Weights of a small mixture-of-experts language model, trained from scratch on English Wikipedia: a shared expert of 576 neurons.
Below are experts of layer 14 (counted from 0) of a mixture-of-experts language model. Rows are named router (the router's row for the expert), up (a neuron's input weights, with its number) and show model dimensions 0-127. Each number is 128 + 32 x the weight over its row's rms, rounded and kept within 0 to 255. Numbers have three digits each.
After each expert's rows: a language model's description of what the expert responds to. This comes from a sample of Wikipedia text that the model never trained on.

# expert 12
router:114146101179084094108122175188112082173161143090101113175127158107102105089084133125140163144085184104134127137071167080123155087146121162187139144158106206151107142119211178141097135073144145160132151123103160074137128122056149059109153170092164164138084115133103106098142178067118121117137082109087134117137144089085125120122144185136154123135153105078128156158112147137120131144135
up0:126168142092172124194170182115107089106118083168093093173143147165150127195148127142175150093091131129152121119122144166116177100098098097100171145091153155178106157134125196093078149184092093112133132136140115167082169121143112094031087053127089145155154118167113148092111126120133170221132092137118151189151076171131154152114146072092107106097130149166113126131073114105151106189162
up1:080127136126116126177113167194077080151157165141139115157114071113099169090125182164152090089123119133091104132107115158070142117156104154126155126105125222180103175100116108143140191066145174116131146145118096087100131060103096083074126110127104150179090179174102123118134141089155167095116132167145095150115164098111162090111181094121142126140161172150145197165080057129067096182165
up2:035119118130161190091075120135139105081100161138139147152152104118141125145137082071102093116113160189127123104119109117109119169086154182076144081157133161105070099154126162118164125141092119132123163089125134138133112122151088171091123146164168158142171087169169124146144069139144080075151103158128144129206170142107064133118164127125149130155145185141131079077109130135103155167142
What it handles: Reporting and linking words. Speech and decision verbs and connectives in plot or news prose: said, claims, suggests, decide, according, due, prior, However.

# expert 14
router:123074138123140146116197164151131158131110090106151129140119170138145172063104164092083210164144139057104146148107098123137103132101094113133115177190154169129096166127150156191095064117161168177150098191099163157122055155137097174148158187091129120145082083150097154120074184083089118118157110103130120082154128107097134221149116174158146151145150090082128085148147165114129132094151
up0:128117124173088109162145124119074127142166169152047108131169129158093136102211127119126169097207142097120138123162126151101207142159171111083117103136057129115139123184090151131145100101147151111119158168123170161078090130144070104122119121087129121108130179166147121157114134093145113132104079123139122089145137120115151158095134149111141079228119148132144070175095091144151117113135
up1:084123118103119106164128184134132124074151139160141102053082085146133102134129184098112127132113071164095086112103103168145120176153139143108129154167080104135111143137151150095097138095152101055134141165104100103168142168150085144101167182156141091202109133136132128176077149100147134130070154097130136113118144078147111080200091095106171069144130149126093126071135174160175128151140
up2:098123131132132190133147135132135103164120125071103124134112142099174065157105097219124193139180091120129166137130102132184154043140123131202119072107140200122091126127133143103154079117165103139164131115047149086128133092220125084155096087112188098143121115126154085139114182176112137103080123101132151182137083128069119165171175091091106144125118147085093143125123161113135150118142
What it handles: Taxonomic and scientific endings. Latin suffix pieces in species names and taxoboxes (-idae, -ensis, -ulus) plus science terms like protein, electron, peripheral.

# expert 7
router:127151100104104103083151136132157091137144119103102119136113160179151094119133163177164220136128171128125112159156092154077091094100144171116132109100111129096090065125114174115099070081149124081138204124104176170181076128092137181167117153081139170115123118169101102137101157116121107184127079101089123162111046124150103098147191117146140096126108121107125120139117175171117132140143
up0:131043175055142116144123135095094160112116197179078094079150126064176120111187174158118176101136103143144088144109132166111086097144137151100107113131149127107137167098113110105168127105152199144154197158130139112170117182170096160167115098119076181153126086119132132169118094111140132128170168093119121143147084127108138147141081141066132148174187121165107103054055203112128066173137
up1:101163090160137139128144166069163150111044147100095191124136115099135067092132102132121102106210108123158104141106092080133117126105173161149168110158114122139122168172131176053118114146127129095120108102072136078147164094139160145138137165126103167137089168140110066189178073115129159130118101070137108153114110113131109105073196147177183134127098094120116102119138146174151164174074
up2:108140086152104185205082139055097178156134168110104096077105136125104126177109119129227148073127137222093167124189087106071084123189136131167087103101159159104203089124129098145150137086156163155093111128097147140146182133106133125113125155159138171142172124150086142188141125084133132156143092098140104153144125178160117138133150126115108072145091134108143078064157135160136161141116
What it handles: Participles and line ends. Line breaks ending list or table rows, and verbs of career or description after was or had: known, served, played, worked, born, based, such as.

# expert 10
router:153124104111153106084168193126118071106144104096113164112141147121145116122130106206161182151060137121155142149095162076083092160153122047162187163086097125091131126140124156133148124114153123140169185141149129085180129112092103164136173150121153205137105132151088110119107168073106129186143118069100165122159117090119175124161104170154155128088213127106109115171073140134099201077115
up0:123193114139026113096126109181118155078110173108109172130116144129200113143105116144128099036143186147168136118181108100083066127111138095078054142092160098110097091083076143140158102131170137160119062107111143167167210111089122168119118100151141165174136098007145136155141121152137116126139108116129153105214130099113079136147122097123160122112168121108139093123131090124149124146163
up1:120127147145126136169130131106085137164132111129122218108148158131154161230180121164158120128110149156133132127075149138120136252097119112169147146086120105123140122083175094134169139152069061140066151083120094122136129133223102076128125149152101141128060121136136120083236166130156051127166135115088169138133144143059142129110123141127150160116162089146097157134130093135060159155132
up2:133129090097146099159111097136143140098147043127100102083130116106133140082115054168146123095129053150171138138185056115160109145117190152146093186104121161084093173134126105120144165161174132079076150138118121080123127150117101144107119134176143164117154150109136149152165107154125128110086131114119170222166137159114077167110125101148117120112159114094108080094113133156147145143107
What it handles: Competition and chart terms. Nouns in sports, award and music-chart names and tables, such as Award, Championship, Cup, Series, Albums, Singles.

# expert 0
router:162151103140074104103147148149143137163193111110180110150187132074133089087099109112132172141092139092167168160114162116125096055169095146156175110160147180126096122146178169178074103168153165107148122146090179117188090148100190058151148164136171152105116154159081087119110157055115125135157132086139098100178118112085132086167118153095129123126157076109110116173046127125111149084145
up0:133199109134098114130127141159116133131122093104126118111097097163165087065123146145137114106107115156113111135143090066056083100073074067116157096087184156140140174161095127138135166187152103139063094145084106118095120120124138117088163136113134150146149137125129140140179133159101188142114095171141108132143122073102054076112156089137116148105125069163119147132123165068096115097067
up1:106142136081133135128158148112161173116119110039178143130144106117119175148119091134140106122131091107061138141202075111094204113128176099158139126149133147146066143116073120094140145114127180128138144127142178113133046164147156123099118119127178165159165118108088148078106102149109164158138166123195108196158133139134108089112112152133102109119112174130103134095065149103139119149172
up2:137170082085111141151136043141126164108071077094139105177146159141172142156089128130119111148103098118149135088140143173132083125146119101143178057107084165164164147109143168177130109087089189140169142130078191083187144111162203131070079118134151170140152143149108144128126090158109159143202139124172150147144193076108171173133133091131155153096098132140092102070145147095128112144088
What it handles: Common nouns, name fragments. Everyday English nouns after "the" or "a" such as food, water, building, plus odd mid-word pieces of foreign names (Krakauer, Adetunji).

# expert 9
router:097109151106117078162143158123118130107120166104156068189149135082107148110124155141162107125109058120142163155085157104177063086151081142179164165153162107102151049137169177162093115173162179175168110179168136118102146119113056166122134172204117141174121117132116079087128087109082123109078158125090095135171096208096141179151084169127179154110139154128147095141099137152109170151109
up0:136159206148133132108054082093071186114098129127129134173123124132150108115137116180152128163093145176091160115161116127101133088085121161172158130124151136107179131117074092159111161152157136099096083189189178115103139146163158155129133122140116085193177185155134184099133153164140064147170191149112114084143156157136148091134161159141096125134113211163154105077131127092107113103097
up1:124118130125096119074115088103146169160136122108188101094163190118120161101183135166078095191134127139120106150089110182115145122120139069124132121135100108155121164137090143132171137079133167060122061154096156121133154091088086105111132103105122181107152103116158123172103088134077125136169166144116120139093106118086101146100117111167147080115124162155098137113093132155063120147152
up2:166090119122113129175127128144101151040091180147136135162184125110137151123175086103155113101155121127114094106145073153158083179127149132089182110133116143053225086171088112134143113052174097145088188116140069159113121172096101094087157140142184116108145078155146137097191047116119189086130124116094120154121086108107108080111074188081146156056094120180131136110141122132142120074145
What it handles: Sentence subjects. Subject pronouns and relatives before a verb, often in biographies: he, she, they, who, it, as in Born in England, he played; also final pieces of article-title names.

# expert 11
router:160139110078183219135179130126147123108168110135136129156155157168157113098106123065134089099124127107137073152171121091146141091136094101088143127160121173062155132170087110184058137087135183120183147087102174114166186133127173119159140139074134159073139156115122147096148138141076124127143095120097093139113104122136090127123119106084094196132143106115140074147075131107148172083152
up0:130156155101091160123126154153135102138105145106087152101140136126183127116117132074168147140121098115088064152120109100129150106153115088103116125122101103092165111191090160187105191088116150106125158162175153128126201080165169150095084054160113163147131114097109187107121136070218090154138142123140162174107150142142081138098103169095161114153082064094100127177096146094165150059141
up1:173111102117208172178147040102118114139160093130148192093141115133134102129137177101144071094102121148148057175146138131092190140183161104090065113114164068100133161122171123143115116142123084092130117123213109077143137121114108136089145118180073102108156181136154166151104148074140164192068104150151141158121136133100149153154148121191140054156164079106134158143151136128119106173099
up2:083121104070199131164198113102098140110174116153103130115110162109122137168139094135111140120108089110120115105085095137142075083115082165079100122142041128048152120145134161156122176141098164121112168133100117112067124129124096185145085100171151138151186095137149153104085108138156111116148176158087152128138139178153126117137149148156143101156122171197155158129107144182103167083169
What it handles: Music and media context. Prepositions, conjunctions and title-opening words in music, album, film and TV articles: In starting song or album titles, of, Genre:, Best.

# expert 6
router:179059182167062138159162122124172121163107107077125143175134085100114106111144130192084139051129103106155138127085150125168148108164085196120104131117124153163137090172183158109146148100155064157133106082135156167139188178081168170074159159069111052139101149135101120102086091143095122101141146112097127166084082114116140089092174132156040110145147085146163182095155185130092084111104
up0:169133168142143142079115101119107099047163134089099161167098074132152142152119115161109116081104061137123165126149119101137182146137204155083116156133201139127163105152128151155055080154135152132140087142099137128165110156118134118157159130116122136130141055154075138111110117110161176146161177155164173126116148103097145129167173126117111088101190103115104107083169163153126099139148
up1:136117124109158179169090148053112116087108128105132163154140126124192117117140136128134141114164153121130110080195122129132129174126122172130123171151090088095092116145192088223108161121153108150136114094140149105138077124092159137051204121094076158095128136182151174083111117112138143132115130138099168143076099176135166181168159107113038102129149130127145163073115161073062077164114
up2:119117116155085113136144143155152131132173143125131155095070115132214095174144091147132084119181121128112114076192192183113116063113126113151152164137172135123156119128085159091126129092135111135113142167166113186149132095052096126136079134114079109174143091150132137094139106147110128101154163133126115085117194194075093148165090121156084055144103128113165139139113073125139094126126
What it handles: Personal first names. Given names and their opening pieces in lists and tables, often foreign or accented, such as Michael, Paul, Mihály, Gerardo, Cyrillic letters.

# expert 1
router:086174106151119064144116089085184116138113182122130098071119099134125140202092077074154078205131132178159161131121102150115134104086112128134105056124129111162138112128142086101150114176133085122177089122093104166130163184155133127131112156114108106089127119117160139101079095136145088090156125117160121118111185092107084076127127137165141140094100187150145135125164115174124134097101
up0:121152151072115119190142143174119044145128078120162131111151088132179172117118170182066195110185173145134110173152101145109144126075135138081157113091097150153115086158161089111119161115147089170138155108074161171182151164125110141143110193165113077190117128182138090165150113069142109155090123129101168119087185175203145113102157115086111103122182142142105100091088131130109141200081
up1:077126101105201111195152102097109158105155182154149129110106093147122145166109126157104138131113107144163166106149190130138148157122092154060160135081122111203059162115135148143150113151133153192179157068123179156188132158118129134119065133131096103152129135119157133126098122132158157114101153205093108084113117098137144094113166160114156099112125153150122096074140213114157099135078
up2:145100137081145081099151132106089141134056150156093135150054107169111163181155124087178075173124149128111120109149163110120141175120178137135161112092121130133100117165179141126164088124148123172155060122192102093141158188134109156170115152090168166108095140102133158186115146143145138115101095125170167180101146062093127071099075121101186148197130134167098114166079142131229135080093
What it handles: Word-initial fragments. Opening pieces of longer words split into subwords, like acc(elerated), dist(orts), def(ault), Comp(utational); also wiki heading markers == and ===.

# expert 13
router:157103123146135113097090140128118094158108121093103152152146172112085140091130177173159124081188160161087124134099116107135117128112095150127164185135145141112120135137179141125140105118090170137137137154183105178120134151114077112125109160177137136093145177062117125105145153192131153170104109086073179126101168133128113098152187152122196149115144121089053141121115096072144114137107
up0:114142155107162074177172117081095158058076182108139118191105102099170113153184101187098126126053144180122141103156170151093162098075150164146103151120160140170072158106212172102108114099092150109073117130124150112162137137117118112137114108110146125129107107137190103127178150113162156124170125141131181124117101166169126164066145166146138127193069119094104194121140167107111158125102
up1:108172116159178128208174167167120100145156151085124111078153116113098099147122090106168130129049083162093154144199138122141206131126110118141149202161095189138094165147145133156088121128103135145126144117172114158151149182160089084091135135061087119106126097140141062117151085141144123097120184100129109148103158122129189126149062139111099142096168184130082124156152126156119145109107
up2:110168155125118112134127172105104133138069162114151100163086130124147191145065094073111109167182101227119130125100165083156119143144196199118177144125129122226147132144166139120178083127123144126141118091124119093144135120116125087094154159170185151115108143101111157186149132161107134105092116101121169139082093100136124122133105104124189102089143108110147115080176105111152102052146
What it handles: Table separators. Pipe characters separating cells in wiki tables of results and statistics, plus semicolons and numbers in score lists like 4–2; 4–3.

# expert 15
router:138107116111187180095097144122135171109142105139102112174097097071093105107114110155114099047131150147123153139127133143142146200188115150104099115159106081162134172127077175123083071127089099107067153076135171089157129153114122130132153139153152148119141182172126097112116105114159085190145143197142172143209139101107185146119148088143115167118149111106065104136169102126122168066152
up0:112153116110117209102116098080128165185116117113100147145119166114073142132120140055106158182150076128055148118085077112113152105150160194123093102095174158106157130121146110157145139119129088191199123063102109128134185125108108108177164108168117179171164108116121117134143052089176129170125145181160203116128136106087139070155099155133083085117180122080133143142097161123127149126152
up1:083130119118145110107146118161170108109091111148132182131166131107189172153152122115053123167137091165150139121159101076097142142058114117118102155181090122130081136128196159077151094122180133133112146075162172142091128165103178131195138100112127124118103135100104149102185136065170074141143153205079138099120145141102168136114060062144132083150121110132094154134133145160169114157104
up2:071156150141157162166096145142137136129162060151120083121110094153137147155168124189186171095074118165107117105164153124065093178127135121089124135144202115139142141161116129098094155179135122110089119102132146095152110096167162138109079163169104149115115084106104144116135118106164135155095086121108165127109145096155088165139150115106161153114057074142116117094224130088103146131118
What it handles: Opening punctuation, initials. Opening parentheses and quotes before a parenthetical or quoted word, spaces, hyphens and capital first letters of names in lists, e.g. (extended version), "excellent", Kn-ife.

# expert 2
router:143161121086142072142137126207147114147077177110100089153105114117116152094075149173084147128134131093168131154089150104037089083142117140185136194173093126118147130110146157192141087158133132150110158141143069133144063100114103117106169140106185169129099141137117126113130154119103103153153168127134097089163082104135199091154160140119103102124146142115145218147120136142100123151181
up0:163182089100134117104160101113149158150105143100053097131160081105192145166184151170092149157124096218208130091133073124124104104171165096141117068083123099109135138076154089123139125138164078136066113113139116149084123087099115127084128106124106098091173082087141147132103119171125126149174115110126134120150088107085174111130197085149155100124133232153086093083121130145172125093152
up1:144173109135127081135158092123170080099129111137160122140121094167136114125115091150134109208167109154143149122099152152127127105129141086123106129159113134141121076131157076081118122133110111131148137075109156140130118146159139128148110133120164112186110116140110148182108094177147087104130074093089105099111088123129108158078132133171081133143165178205097167120122151123098131123077
up2:106158163155146161111157096148152124065100067154124113204122100129116178134120101134087174115124075139155137166109081070135083098142074163149155105137138102130107158128120106120111191081130074104056190127148085122140153154150063143162111103137155180129125147097124150133146113161107121158165123175124156085116169111062115153066086119154132114144124114090094152150155137141163114140125
What it handles: Name and title pieces. Word pieces inside place, team and brand names (Peoria, Mecklenburg, Batman) and office titles like Secretary, Director, Governor, Minister.